{"n_layer": 13, "d_model": 128, "n_experts": 48, "experts_per_token": 2, "d_expert": 80, "d_shared_expert": 64, "activation": "swiglu", "moe_layers": [0, 1, 2, 3, 4, 5, 6, 7, 8, 9, 10, 11, 12], "router_score": "softmax", "normalize_top_k": false, "routed_scale": 7.3, "balance_loss": 0.00242, "balance_bias": false, "init_std_router": 0.0168, "lr_router": 0.000826, "n_head": 2, "n_kv_head": 1, "head_dim": 64, "vocab_size": 8192, "norm": "rmsnorm", "norm_place": "pre", "norm_eps": 1e-05, "positions": "rope", "rope_base": 10000.0, "rope_fraction": 0.5, "qk_norm": false, "attn_scale": 0.125, "tie_embeddings": false, "parallel_block": true, "init": "uniform", "init_std_qkv": 0.0395, "init_std_o": 0.0, "init_std_up": 0.0395, "init_std_down": 0.0, "optimizer": "soap_variant", "lr": 0.00453, "beta1": 0.95, "beta2": 0.99, "weight_decay": 0.085, "lr_head": 0.00876, "warmup_steps": 200, "schedule": "wsd", "decay_fraction": 0.251, "decay_shape": "linear", "final_lr_fraction": 0.0, "batch_tokens": 65536, "seq_len": 1024, "doc_mask": false, "train_tokens": 368800000, "steps": 5628, "dataset": "wikipedia_en"}
Below are experts of layer 3 (counted from 0) of a mixture-of-experts language model. Rows are named gate (a neuron's input weights, with its number), up (a neuron's input weights, with its number) and show model dimensions 0-127. Each number is 50 + 15 x the weight over its row's rms, rounded and kept within 0 to 99.
Before each expert's rows: a language model's description of what the expert responds to; "mostly gets" lists some tokens that are sent to it at least half of the time. This comes from a sample of Wikipedia text that the model never trained on.

# expert 42
Foreign name pieces. Syllables inside non-English names after K or T (Taipei, Tuomas, Kizaki), Japanese text, and "or", "and", JPL.
mostly gets: " JPL", " sign", " ·", " market", " how", " Ta"
gate2:46 68 45 52 49 68 62 28 68 64 43 40 66 37 56 58 52 45 68 67 73 30 36 49 28 43 61 34 40 25 58 54 41 59 34 58 39 46 72 24 75 52 78 48 36 08 56 69 30 44 56 54 51 39 31 37 29 46 34 65 45 83 32 59 83 12 96 50 51 47 52 58 24 64 48 65 40 53 32 58 45 51 48 42 34 31 56 33 46 27 58 49 52 39 48 64 58 54 48 53 31 59 26 61 39 38 51 50 41 48 48 68 77 38 49 59 43 43 40 46 54 65 74 39 85 36 49 55
up2:44 60 35 40 47 68 59 47 45 60 36 69 43 33 58 73 41 30 43 48 70 45 37 49 27 34 55 35 47 40 41 51 22 50 48 49 46 47 66 34 56 38 67 39 39 61 46 30 50 24 39 27 48 43 34 04 39 30 59 64 26 47 49 44 68 34 33 40 43 72 76 85 58 54 33 43 57 56 52 16 71 45 48 76 25 40 17 53 49 26 36 55 35 58 66 59 64 77 51 50 72 53 33 45 36 55 38 76 47 55 71 47 53 64 42 54 58 49 29 31 67 43 89 42 69 47 55 62
gate3:43 40 63 51 42 35 34 51 34 51 27 38 65 29 24 60 66 64 19 46 50 63 64 60 68 85 56 56 38 33 64 48 34 33 52 31 48 08 86 39 69 54 71 44 42 54 55 37 48 50 72 44 71 37 58 10 40 57 34 56 54 58 50 56 72 53 46 52 43 28 48 49 43 82 58 81 37 64 34 35 42 51 41 75 50 34 62 66 64 53 55 31 54 46 65 56 45 47 16 55 56 36 69 58 33 28 47 58 42 46 71 62 33 46 37 64 59 49 43 42 36 49 61 48 46 43 36 09
up3:41 44 50 44 57 44 34 56 28 50 55 21 49 60 57 77 46 65 34 69 46 72 60 30 60 65 51 39 61 58 50 45 42 42 66 36 53 42 35 15 35 64 64 59 70 72 66 45 86 69 51 37 50 45 40 33 52 43 74 49 56 47 62 37 22 59 40 49 73 29 49 48 31 47 36 50 32 44 70 41 61 85 68 25 28 51 42 74 46 67 43 64 48 34 26 41 32 75 50 37 51 61 64 74 35 58 55 45 43 42 51 35 34 46 28 55 56 38 20 37 58 47 32 47 09 25 51 27
gate4:32 56 58 48 66 44 56 21 49 78 55 41 39 77 39 68 58 54 38 43 61 57 34 73 48 50 36 71 62 51 68 56 49 59 58 31 54 46 53 32 34 52 53 62 70 42 33 35 71 53 26 37 43 49 36 64 70 67 62 38 41 81 23 64 67 61 59 46 67 66 45 35 46 59 48 47 77 35 35 59 76 46 49 36 68 27 11 40 40 31 53 51 31 47 29 30 41 35 47 77 55 68 42 43 53 51 50 47 19 51 52 43 50 49 48 72 30 41 00 57 77 74 55 29 44 45 58 34
up4:81 65 30 52 38 57 39 22 52 61 55 57 52 44 51 51 24 71 57 81 60 47 42 63 67 55 52 66 63 58 25 59 70 27 45 42 54 22 63 38 55 41 43 58 50 46 39 41 41 37 55 48 30 56 96 36 61 50 26 71 62 63 31 56 84 48 40 67 57 55 26 38 48 70 46 49 39 55 40 51 49 63 43 43 80 43 53 52 59 50 30 19 66 53 60 50 69 49 88 63 52 42 44 63 73 38 50 65 56 71 57 27 45 68 34 63 76 65 46 50 77 46 44 53 59 35 57 86

# expert 34
Foreign name syllables. Middle syllables of foreign, especially Korean and Hebrew, names after J, M, Y: Jong, Jacob, PopMatters, Aztec.
mostly gets: " Mark", " Gal", " Mr", " Jo", " James", " SWE"
gate0:42 70 56 68 48 44 46 46 44 49 33 70 40 37 25 56 73 45 29 74 30 49 68 35 51 61 38 59 51 33 47 63 48 32 54 47 84 45 68 72 49 18 49 27 57 26 55 21 53 60 58 31 50 59 37 36 61 45 66 62 29 51 53 45 57 36 44 63 51 54 64 51 31 43 32 46 51 14 69 41 68 56 32 40 05 66 36 35 51 40 49 38 76 42 57 56 38 85 26 41 47 53 64 64 68 72 66 38 65 49 46 52 41 47 36 40 36 35 62 56 47 46 53 60 10 57 61 84
up0:41 48 55 42 52 43 51 49 27 55 05 40 45 72 56 40 17 69 65 27 44 55 36 63 60 45 47 15 47 67 33 40 52 60 50 62 28 62 17 43 65 49 41 60 74 64 57 57 41 44 60 65 42 60 64 35 47 52 45 30 46 74 42 56 49 61 46 53 52 48 50 76 38 63 75 52 34 81 64 53 71 41 70 41 64 33 71 51 45 51 76 81 48 68 45 36 17 43 38 51 62 33 53 70 38 28 22 83 66 44 44 53 34 19 67 65 35 45 51 46 44 50 31 45 56 33 53 35
gate1:61 59 70 48 52 40 58 67 37 32 34 30 57 55 20 59 75 66 63 42 36 35 51 75 79 54 35 58 50 41 91 48 43 29 42 46 54 56 48 44 57 45 39 42 35 29 54 47 44 52 31 33 45 54 10 57 49 72 47 35 46 56 61 67 81 63 69 42 51 61 37 66 61 24 62 75 42 44 48 43 29 83 53 55 73 45 30 52 75 35 45 46 67 68 24 80 52 37 53 38 55 56 54 74 42 35 09 49 65 38 42 53 54 46 54 59 57 31 54 61 30 53 80 48 43 31 50 49
up1:38 47 28 42 33 59 51 70 42 56 41 71 29 76 51 44 45 40 42 69 54 74 54 45 34 44 65 53 48 38 66 58 60 59 33 61 43 31 42 36 58 42 56 40 57 40 45 54 53 04 69 39 77 61 74 32 59 50 85 38 35 67 25 53 43 68 48 53 50 54 71 24 25 37 41 41 65 50 58 82 34 39 48 53 29 19 67 68 49 47 52 52 71 42 79 47 27 74 58 63 54 11 71 56 66 57 58 62 47 56 53 37 59 37 35 43 38 80 48 45 57 49 71 43 41 75 40 62
gate2:37 54 77 52 43 68 56 43 44 40 25 54 46 41 58 49 59 36 68 72 56 59 60 61 51 55 67 56 70 32 56 52 39 68 41 50 22 57 62 33 58 56 38 42 35 55 43 42 68 48 18 25 22 57 45 71 57 63 48 56 44 51 26 73 56 53 44 31 45 47 41 32 44 71 55 78 76 36 33 40 47 87 41 42 40 23 41 64 25 41 41 67 35 49 14 56 53 53 40 70 59 57 43 65 41 24 46 56 15 60 44 50 49 22 54 53 39 57 57 57 51 87 63 31 83 73 68 38
up2:53 60 44 44 39 53 75 63 49 44 57 40 24 52 65 35 57 49 16 17 40 70 63 37 68 40 49 37 48 70 50 58 39 30 67 47 68 63 29 75 38 55 54 52 54 43 48 29 69 43 72 53 61 51 35 37 56 64 67 70 56 33 46 46 55 62 57 49 67 43 29 30 62 39 12 39 48 58 65 40 65 48 74 63 39 62 39 52 51 57 49 29 89 65 84 30 67 45 28 41 61 56 46 54 33 63 47 72 64 24 43 59 72 65 49 44 56 51 45 39 36 27 02 60 40 53 61 71

# expert 35
Verb and suffix endings. Verb endings and suffixes like ing, ed, ates, ects completing verbs after stems such as st, conf, aff, cle.
mostly gets: " based", " spec", "ched", " concern", " placed", "lying"
gate5:47 54 45 52 54 72 24 51 20 77 51 32 51 64 10 42 25 36 33 37 59 20 53 56 70 25 55 43 58 56 68 41 36 71 42 40 34 58 46 47 86 56 50 15 57 59 58 57 52 73 51 46 28 26 81 60 41 52 30 71 55 35 55 54 60 40 49 24 53 17 43 46 83 74 66 39 74 44 58 37 63 67 61 61 56 54 58 69 39 66 45 54 44 54 59 57 69 50 65 66 50 58 46 34 51 51 52 41 58 64 49 44 47 11 59 49 61 46 48 32 62 67 32 51 68 39 70 42
up5:36 61 54 39 57 31 69 32 65 29 52 31 81 37 64 48 57 59 55 27 43 50 65 40 41 49 65 45 72 57 44 54 53 35 28 75 38 45 55 47 63 37 51 53 31 41 55 53 39 63 57 61 71 31 55 39 75 57 45 63 13 48 44 20 33 72 43 59 36 77 74 36 24 57 38 28 28 72 67 71 40 37 42 56 35 56 78 73 63 46 51 36 59 51 39 47 52 73 37 27 45 52 52 45 75 36 42 49 28 51 63 78 53 62 38 36 60 86 34 85 55 41 57 52 57 52 44 70
gate6:84 39 73 61 65 64 70 27 40 69 53 51 28 54 38 58 31 32 46 77 53 50 21 57 48 55 73 64 35 56 39 38 22 50 30 83 36 46 72 25 60 45 40 39 62 35 80 40 43 56 57 34 57 48 59 70 51 47 37 47 61 10 59 32 69 42 66 46 43 38 31 58 78 61 62 30 40 50 31 46 47 57 63 79 45 44 35 41 43 59 51 28 51 33 39 31 45 44 49 62 51 56 75 49 44 37 31 22 69 55 59 43 58 42 26 59 52 28 43 33 67 31 48 71 45 65 52 68
up6:61 54 40 64 47 48 46 36 45 59 74 41 36 20 82 42 58 67 47 40 34 48 66 31 34 31 54 41 36 74 82 47 62 63 14 46 38 39 66 48 50 70 32 55 32 15 76 32 62 53 42 50 37 25 46 43 57 45 28 41 48 34 33 40 54 36 57 39 69 38 49 64 73 52 63 57 75 44 52 53 62 61 66 64 62 43 35 37 33 48 53 27 58 60 63 60 53 49 43 69 20 41 40 31 58 45 39 65 35 78 47 29 67 58 41 44 51 42 65 67 40 46 83 72 62 30 67 84
gate7:56 29 41 36 63 49 92 63 55 27 51 54 31 60 73 57 34 53 50 48 37 62 43 72 71 47 45 58 43 52 67 53 25 59 33 78 25 76 80 52 54 55 56 50 57 61 46 64 73 58 32 04 85 54 58 33 52 53 27 52 52 28 52 61 80 57 35 16 37 59 19 44 45 56 70 30 30 30 64 49 60 72 66 49 56 26 48 71 49 51 17 56 58 58 49 50 42 34 75 53 34 53 49 44 44 19 50 50 65 60 40 59 64 54 60 52 42 55 56 63 42 45 47 54 55 49 50 45
up7:44 57 28 55 19 34 25 57 38 64 59 21 47 64 54 47 46 78 33 49 52 44 55 56 47 52 62 68 46 70 36 46 41 49 39 42 46 54 56 51 67 56 39 36 50 56 54 52 29 59 21 66 37 65 63 72 64 67 67 87 65 43 55 59 45 60 32 42 46 45 72 24 68 56 62 44 56 66 45 69 17 49 63 40 41 45 64 61 56 93 41 37 34 40 68 45 30 68 40 55 48 52 45 58 07 74 36 61 65 20 36 59 31 75 50 54 46 35 57 34 66 64 28 42 60 44 75 30

# expert 12
Mid-word name fragments. Inner word pieces of names and places after a capital, like P-ly-mouth, Kn-ight, W-ong, plus adverbs particularly, especially.
mostly gets: " Pet", " tw", " fin", " Kl", " particularly", " wide"
gate0:47 40 38 63 35 57 56 69 49 61 48 49 42 34 63 22 51 48 55 26 37 60 53 70 49 52 40 51 39 55 66 32 54 61 29 72 50 48 35 45 47 46 41 59 47 74 53 45 77 28 60 49 63 63 42 62 75 67 44 81 54 54 36 75 64 47 13 36 72 43 38 33 57 59 46 50 30 61 36 06 39 73 47 59 18 55 89 44 18 38 21 55 49 49 33 38 37 75 60 44 73 59 47 27 24 68 49 45 64 43 67 24 55 33 58 72 60 65 39 49 49 39 55 60 37 43 39 54
up0:59 27 43 58 34 35 43 58 41 83 31 74 37 52 30 56 40 49 48 44 80 59 46 50 51 50 68 73 60 49 37 63 41 76 82 65 63 49 31 56 40 23 61 68 26 41 42 56 39 23 61 64 39 74 56 53 47 42 51 40 41 82 62 36 48 31 79 54 34 41 65 46 75 33 68 56 37 23 42 34 65 42 49 65 67 74 79 28 66 53 73 69 46 32 70 32 42 56 45 47 75 50 42 76 46 20 63 47 55 63 47 34 65 60 65 34 50 48 62 54 56 52 47 43 66 73 57 43
gate1:37 68 55 51 92 59 59 64 52 56 70 65 55 48 55 39 65 64 32 53 39 39 35 47 47 27 60 89 53 28 94 51 61 65 35 67 42 21 35 45 40 50 46 28 40 55 32 68 55 60 25 54 74 60 40 94 36 60 30 52 57 62 43 65 37 53 57 57 83 65 36 63 46 69 41 53 54 34 39 39 37 49 59 70 45 28 61 40 22 59 49 37 58 73 56 78 56 59 66 60 40 35 56 29 53 57 46 73 66 58 66 58 47 45 66 49 53 52 68 29 51 44 67 30 57 35 57 63
up1:59 78 35 48 84 33 94 38 67 59 29 38 48 50 54 61 61 63 25 38 36 54 53 36 75 54 82 52 63 37 72 70 36 76 50 49 36 46 25 42 40 46 53 22 55 77 18 41 37 51 33 47 85 60 63 66 42 61 34 55 48 63 41 66 52 47 59 49 42 67 31 31 41 61 39 39 63 68 25 60 34 74 33 46 53 54 30 66 49 80 68 23 63 47 56 63 39 66 28 46 61 52 64 50 42 29 48 43 57 41 68 59 76 50 37 49 55 56 51 65 52 35 53 53 39 50 46 39
gate2:64 71 65 43 65 45 50 35 30 71 45 36 24 67 44 37 34 67 63 65 47 66 48 73 53 39 43 39 44 36 45 37 38 28 56 40 47 41 54 14 56 46 31 44 77 64 57 50 78 49 60 23 55 17 58 46 42 44 72 20 37 41 53 43 49 54 59 38 50 29 53 66 66 41 61 48 29 66 56 48 45 46 66 61 58 15 58 39 55 21 68 53 46 42 45 37 65 32 42 60 18 38 61 68 63 56 57 59 52 63 53 49 38 27 45 52 33 17 39 57 48 64 54 47 72 62 45 00
up2:38 49 35 56 48 59 58 36 58 53 51 51 96 51 39 69 57 43 30 31 22 40 50 26 40 55 26 33 46 49 63 40 37 67 49 44 47 32 61 72 54 33 46 30 44 52 59 39 41 70 68 45 39 28 55 47 59 56 61 62 47 86 35 52 28 56 64 60 59 62 43 41 47 48 52 54 75 66 62 54 35 38 36 78 77 59 52 48 53 61 42 45 20 26 34 46 76 49 31 33 38 40 59 61 58 36 69 55 52 55 44 50 52 36 37 52 58 68 41 20 82 39 37 31 30 23 86 86

# expert 5
Capitalized name starts. Capitalized name and word pieces and their second fragments, such as National, Andrew, V-al, An-amb-ra, and table pipes in lists.
mostly gets: " Dan", " National", " Ram", " Andrew", " Indian", " Catal"
gate0:33 73 42 49 54 36 43 72 40 53 67 71 38 62 44 46 48 45 64 51 75 74 55 74 34 34 47 54 46 55 89 38 51 61 35 46 63 36 56 36 22 54 27 26 56 49 61 25 74 38 37 49 47 50 33 52 43 46 72 29 20 49 14 55 44 53 37 48 45 58 39 30 58 57 48 55 52 61 62 35 59 35 69 50 74 44 58 36 31 31 43 60 46 26 28 41 52 42 00 44 58 55 35 47 70 75 45 42 26 45 43 77 55 22 64 64 67 38 57 61 58 33 71 42 34 47 43 32
up0:55 71 59 71 46 39 77 36 43 53 74 72 42 37 40 70 57 41 62 18 72 70 48 33 46 34 69 39 30 56 63 26 44 50 34 56 45 58 48 39 36 52 34 45 46 50 84 48 78 44 73 54 44 56 44 64 40 70 46 42 49 68 56 48 37 36 49 50 57 72 43 30 46 59 42 51 47 53 49 34 57 58 65 43 53 42 54 19 21 51 50 58 32 40 28 34 57 58 00 51 41 54 43 53 66 72 50 23 18 65 50 63 49 62 54 55 60 50 33 40 76 69 48 42 05 65 30 60
gate1:69 51 37 55 54 36 46 38 34 46 26 39 33 62 62 72 58 23 60 58 42 49 62 24 44 41 74 49 68 41 40 38 53 59 75 51 54 56 27 44 88 30 46 43 73 52 63 50 69 61 52 38 54 55 25 58 68 31 22 40 63 50 36 61 40 55 83 33 88 43 60 36 29 67 49 54 45 34 57 31 53 78 61 22 41 76 49 56 35 41 59 65 58 55 64 33 72 50 50 56 73 31 42 45 38 41 31 41 32 58 43 50 37 44 76 34 68 64 86 45 41 57 63 41 27 38 38 43
up1:39 37 52 40 69 62 40 29 43 60 47 31 59 56 69 76 73 67 57 32 39 46 48 53 32 51 58 53 60 64 49 79 50 27 45 43 43 47 59 53 49 47 30 14 55 56 50 49 30 49 47 51 49 31 50 41 64 56 63 26 63 51 11 53 25 41 67 56 72 58 27 52 48 64 54 45 79 68 60 66 24 24 51 44 70 45 59 15 48 59 41 53 52 33 44 75 61 13 47 63 48 66 51 72 79 69 40 61 45 78 51 76 28 42 40 36 58 35 41 50 58 78 75 50 61 50 74 52
gate2:51 66 55 66 61 31 70 59 61 64 41 45 51 47 68 13 44 45 72 68 49 45 25 36 28 48 50 49 58 52 71 45 36 43 31 57 38 46 73 35 59 37 69 51 59 52 48 51 30 36 51 35 50 34 32 27 42 54 64 43 20 43 50 58 50 76 56 59 30 57 28 60 41 59 61 35 37 26 43 42 61 82 50 78 59 00 70 58 40 65 42 47 74 47 42 60 30 34 49 56 27 47 69 75 55 51 45 42 59 37 49 59 64 37 51 80 41 50 84 65 38 45 34 35 64 32 24 52
up2:67 34 68 52 48 63 72 59 58 70 64 56 29 59 42 48 51 47 46 41 53 44 52 59 66 45 74 70 58 74 55 50 41 49 63 48 36 66 41 29 60 46 53 34 44 54 32 42 71 49 36 32 46 45 54 62 45 38 62 76 92 36 63 39 40 37 61 52 76 29 48 61 71 37 34 78 26 64 52 45 33 53 20 77 73 46 34 60 41 41 63 30 45 55 35 58 61 71 60 75 59 47 20 33 24 30 34 36 58 59 36 27 71 60 34 14 40 40 55 27 52 52 59 61 54 63 71 26

# expert 14
Derivational word suffixes. Middle and ending pieces of longer Latinate words after prefixes like con, re, ex: complaint, accusing, conservative, representation.
mostly gets: "ities", "ality", " down", "ators", "ative", "imate"
gate4:21 48 46 60 65 25 25 71 68 52 35 49 36 43 46 44 73 41 52 42 78 72 67 73 49 47 43 58 74 75 68 41 52 59 53 44 47 65 79 53 48 45 63 47 73 56 60 53 67 46 58 55 56 69 21 25 60 49 33 35 40 53 31 62 53 39 69 36 34 54 38 29 64 42 33 46 19 51 65 33 26 45 45 53 60 69 62 74 37 32 17 32 66 29 31 40 60 55 21 28 39 53 67 68 34 50 55 28 59 45 50 70 51 36 32 67 70 53 49 28 46 58 62 48 63 41 39 79
up4:65 50 51 48 59 61 49 50 26 19 61 45 00 52 59 22 56 61 56 45 55 61 42 43 85 52 66 75 57 57 63 58 33 38 62 41 59 47 71 78 55 78 54 74 58 55 70 71 41 54 56 46 68 40 53 36 10 56 55 40 63 35 41 49 49 52 43 54 60 44 57 41 77 63 72 42 70 56 50 42 58 48 66 78 47 41 55 55 46 53 31 79 46 47 65 48 46 36 39 13 65 47 61 49 34 47 37 50 68 30 40 42 41 44 58 48 38 46 50 82 32 56 57 21 67 85 46 24
gate5:51 54 50 13 58 59 49 72 31 53 74 55 62 58 65 45 50 58 48 66 40 57 65 73 36 28 68 56 66 43 47 36 65 71 34 52 50 45 29 42 54 56 42 33 69 24 75 61 56 58 58 43 18 47 51 87 18 29 36 56 72 48 33 68 55 47 82 24 52 35 49 41 58 59 50 67 48 66 48 49 40 39 50 59 66 36 52 32 20 24 56 53 45 53 39 42 39 75 76 71 53 41 39 48 59 54 77 53 46 39 17 56 47 55 42 55 60 35 87 67 69 57 62 45 68 28 55 63
up5:49 47 83 49 43 37 57 33 36 43 47 34 64 71 40 47 71 87 42 53 40 49 58 38 12 73 59 34 83 58 27 63 61 54 52 49 64 48 27 59 41 49 52 52 48 70 50 43 59 61 53 59 72 57 84 69 70 46 28 33 52 80 47 32 54 57 68 76 55 46 55 33 41 37 44 36 45 52 62 73 63 41 40 51 38 75 70 47 46 55 54 80 38 67 31 28 53 53 64 31 44 49 44 78 47 64 44 85 26 70 37 29 53 72 42 58 56 29 55 47 61 59 53 55 49 25 61 37
gate6:82 68 33 66 48 50 39 58 59 46 17 45 57 40 83 46 44 60 44 71 55 61 81 57 62 22 43 42 70 46 53 64 51 50 42 66 33 62 21 43 58 58 45 62 58 52 72 44 22 37 55 28 63 48 26 19 50 32 65 35 44 60 49 52 51 48 61 46 49 47 45 60 27 51 39 43 41 45 48 20 53 71 66 23 66 64 39 55 65 62 44 34 53 41 33 42 75 14 74 46 70 78 23 56 55 54 58 66 42 41 29 73 36 51 57 57 37 54 73 32 53 52 37 50 22 65 38 30
up6:16 58 62 18 39 51 74 43 52 37 62 69 53 62 43 59 59 58 44 30 40 70 29 28 27 79 83 71 68 54 71 54 40 42 41 49 16 71 54 52 45 39 59 66 17 55 70 51 54 54 47 52 39 43 65 45 40 54 56 38 32 66 42 41 41 58 36 40 52 53 59 29 60 54 30 27 68 66 31 61 58 33 63 62 57 26 50 36 50 47 58 73 66 33 70 51 44 69 19 36 68 09 60 54 38 53 58 64 54 63 46 77 43 26 24 51 61 41 47 23 62 49 55 50 48 52 43 56

# expert 27
Piece after S. Word pieces right after a capital or lowercase S, such as ree in Sree, ene in Senegalese, old in Soldiers, plus of and commas.
mostly gets: " Sim", " ID", " contemporary", " medalist", " SS", " same"
gate11:46 68 39 61 54 35 37 71 19 56 65 38 44 54 53 63 77 41 59 37 41 23 52 21 22 50 38 85 44 41 56 46 72 48 36 40 21 44 28 70 66 40 39 44 43 50 49 44 47 53 46 54 66 15 53 36 45 61 43 34 48 43 70 28 68 47 04 42 46 52 45 48 45 44 55 64 45 46 69 57 50 42 57 45 70 51 58 41 34 19 50 74 48 53 53 14 82 43 58 35 36 40 56 45 19 61 37 34 59 43 51 74 35 48 72 60 64 50 42 55 76 58 60 81 50 26 51 51
up11:57 60 45 44 39 30 42 64 82 63 66 34 60 50 28 68 48 68 42 37 32 55 56 45 39 48 24 86 56 55 44 52 83 48 68 78 90 50 47 67 42 46 70 34 49 37 71 51 53 52 46 45 49 33 29 21 47 44 45 53 30 46 54 57 44 70 86 51 59 35 48 68 37 37 71 73 69 40 53 74 28 39 72 57 37 38 43 36 65 52 31 42 53 48 62 51 47 38 41 42 29 56 35 47 29 49 34 68 54 53 43 47 48 71 46 46 37 37 79 47 59 79 31 74 57 58 43 88
gate12:50 28 61 44 08 38 53 24 45 38 38 14 60 56 26 51 82 62 46 65 69 52 37 48 66 63 44 37 24 56 70 69 52 64 63 65 31 62 70 90 76 31 49 42 63 60 49 46 57 52 46 14 30 36 48 74 69 63 36 50 78 41 45 42 42 62 56 59 50 56 53 35 61 76 79 55 47 31 59 51 25 37 70 39 28 32 74 49 45 36 51 35 41 46 59 51 43 62 29 56 70 36 51 46 51 42 43 47 38 45 68 54 38 48 34 43 74 27 53 37 49 54 38 53 53 50 42 28
up12:64 62 48 54 71 59 55 48 41 42 50 47 33 40 58 58 32 55 80 13 39 51 59 33 66 54 60 49 52 65 26 46 59 58 68 13 52 39 21 41 59 42 21 28 40 54 54 68 49 69 42 45 45 80 58 53 41 35 40 79 55 56 56 60 24 54 73 46 33 49 39 63 22 38 23 34 86 29 46 57 47 64 28 58 76 81 64 41 45 73 40 43 70 41 56 76 57 43 55 44 61 70 59 47 34 30 66 53 43 69 31 43 40 34 40 36 47 15 57 55 52 44 38 33 44 61 60 56
gate13:41 38 51 41 19 35 93 62 54 60 77 28 20 27 66 35 68 48 42 24 42 16 50 67 59 30 82 56 47 25 60 39 60 65 18 58 74 61 37 71 64 41 61 47 61 37 47 48 49 38 45 44 54 59 59 67 50 51 43 71 28 41 38 53 54 60 38 46 45 68 56 67 39 50 58 58 47 71 44 65 59 58 60 71 45 56 51 59 33 21 24 41 54 14 52 71 55 46 31 65 29 45 35 31 44 41 55 41 33 66 35 36 69 58 62 53 45 38 57 38 69 38 64 46 58 48 42 77
up13:54 63 20 58 56 51 43 79 35 63 27 69 48 55 69 47 44 45 28 37 43 57 51 29 62 52 45 35 46 47 62 58 47 43 36 60 37 05 77 48 20 81 53 42 41 84 39 12 48 63 58 59 38 48 57 55 37 47 74 53 48 63 54 57 25 39 57 37 61 16 44 46 13 51 44 46 65 29 51 47 45 51 53 44 35 40 69 56 64 53 62 38 33 62 63 57 31 50 45 47 54 68 57 60 32 51 63 72 50 33 46 61 31 46 11 56 69 56 51 58 36 21 32 71 23 52 62 49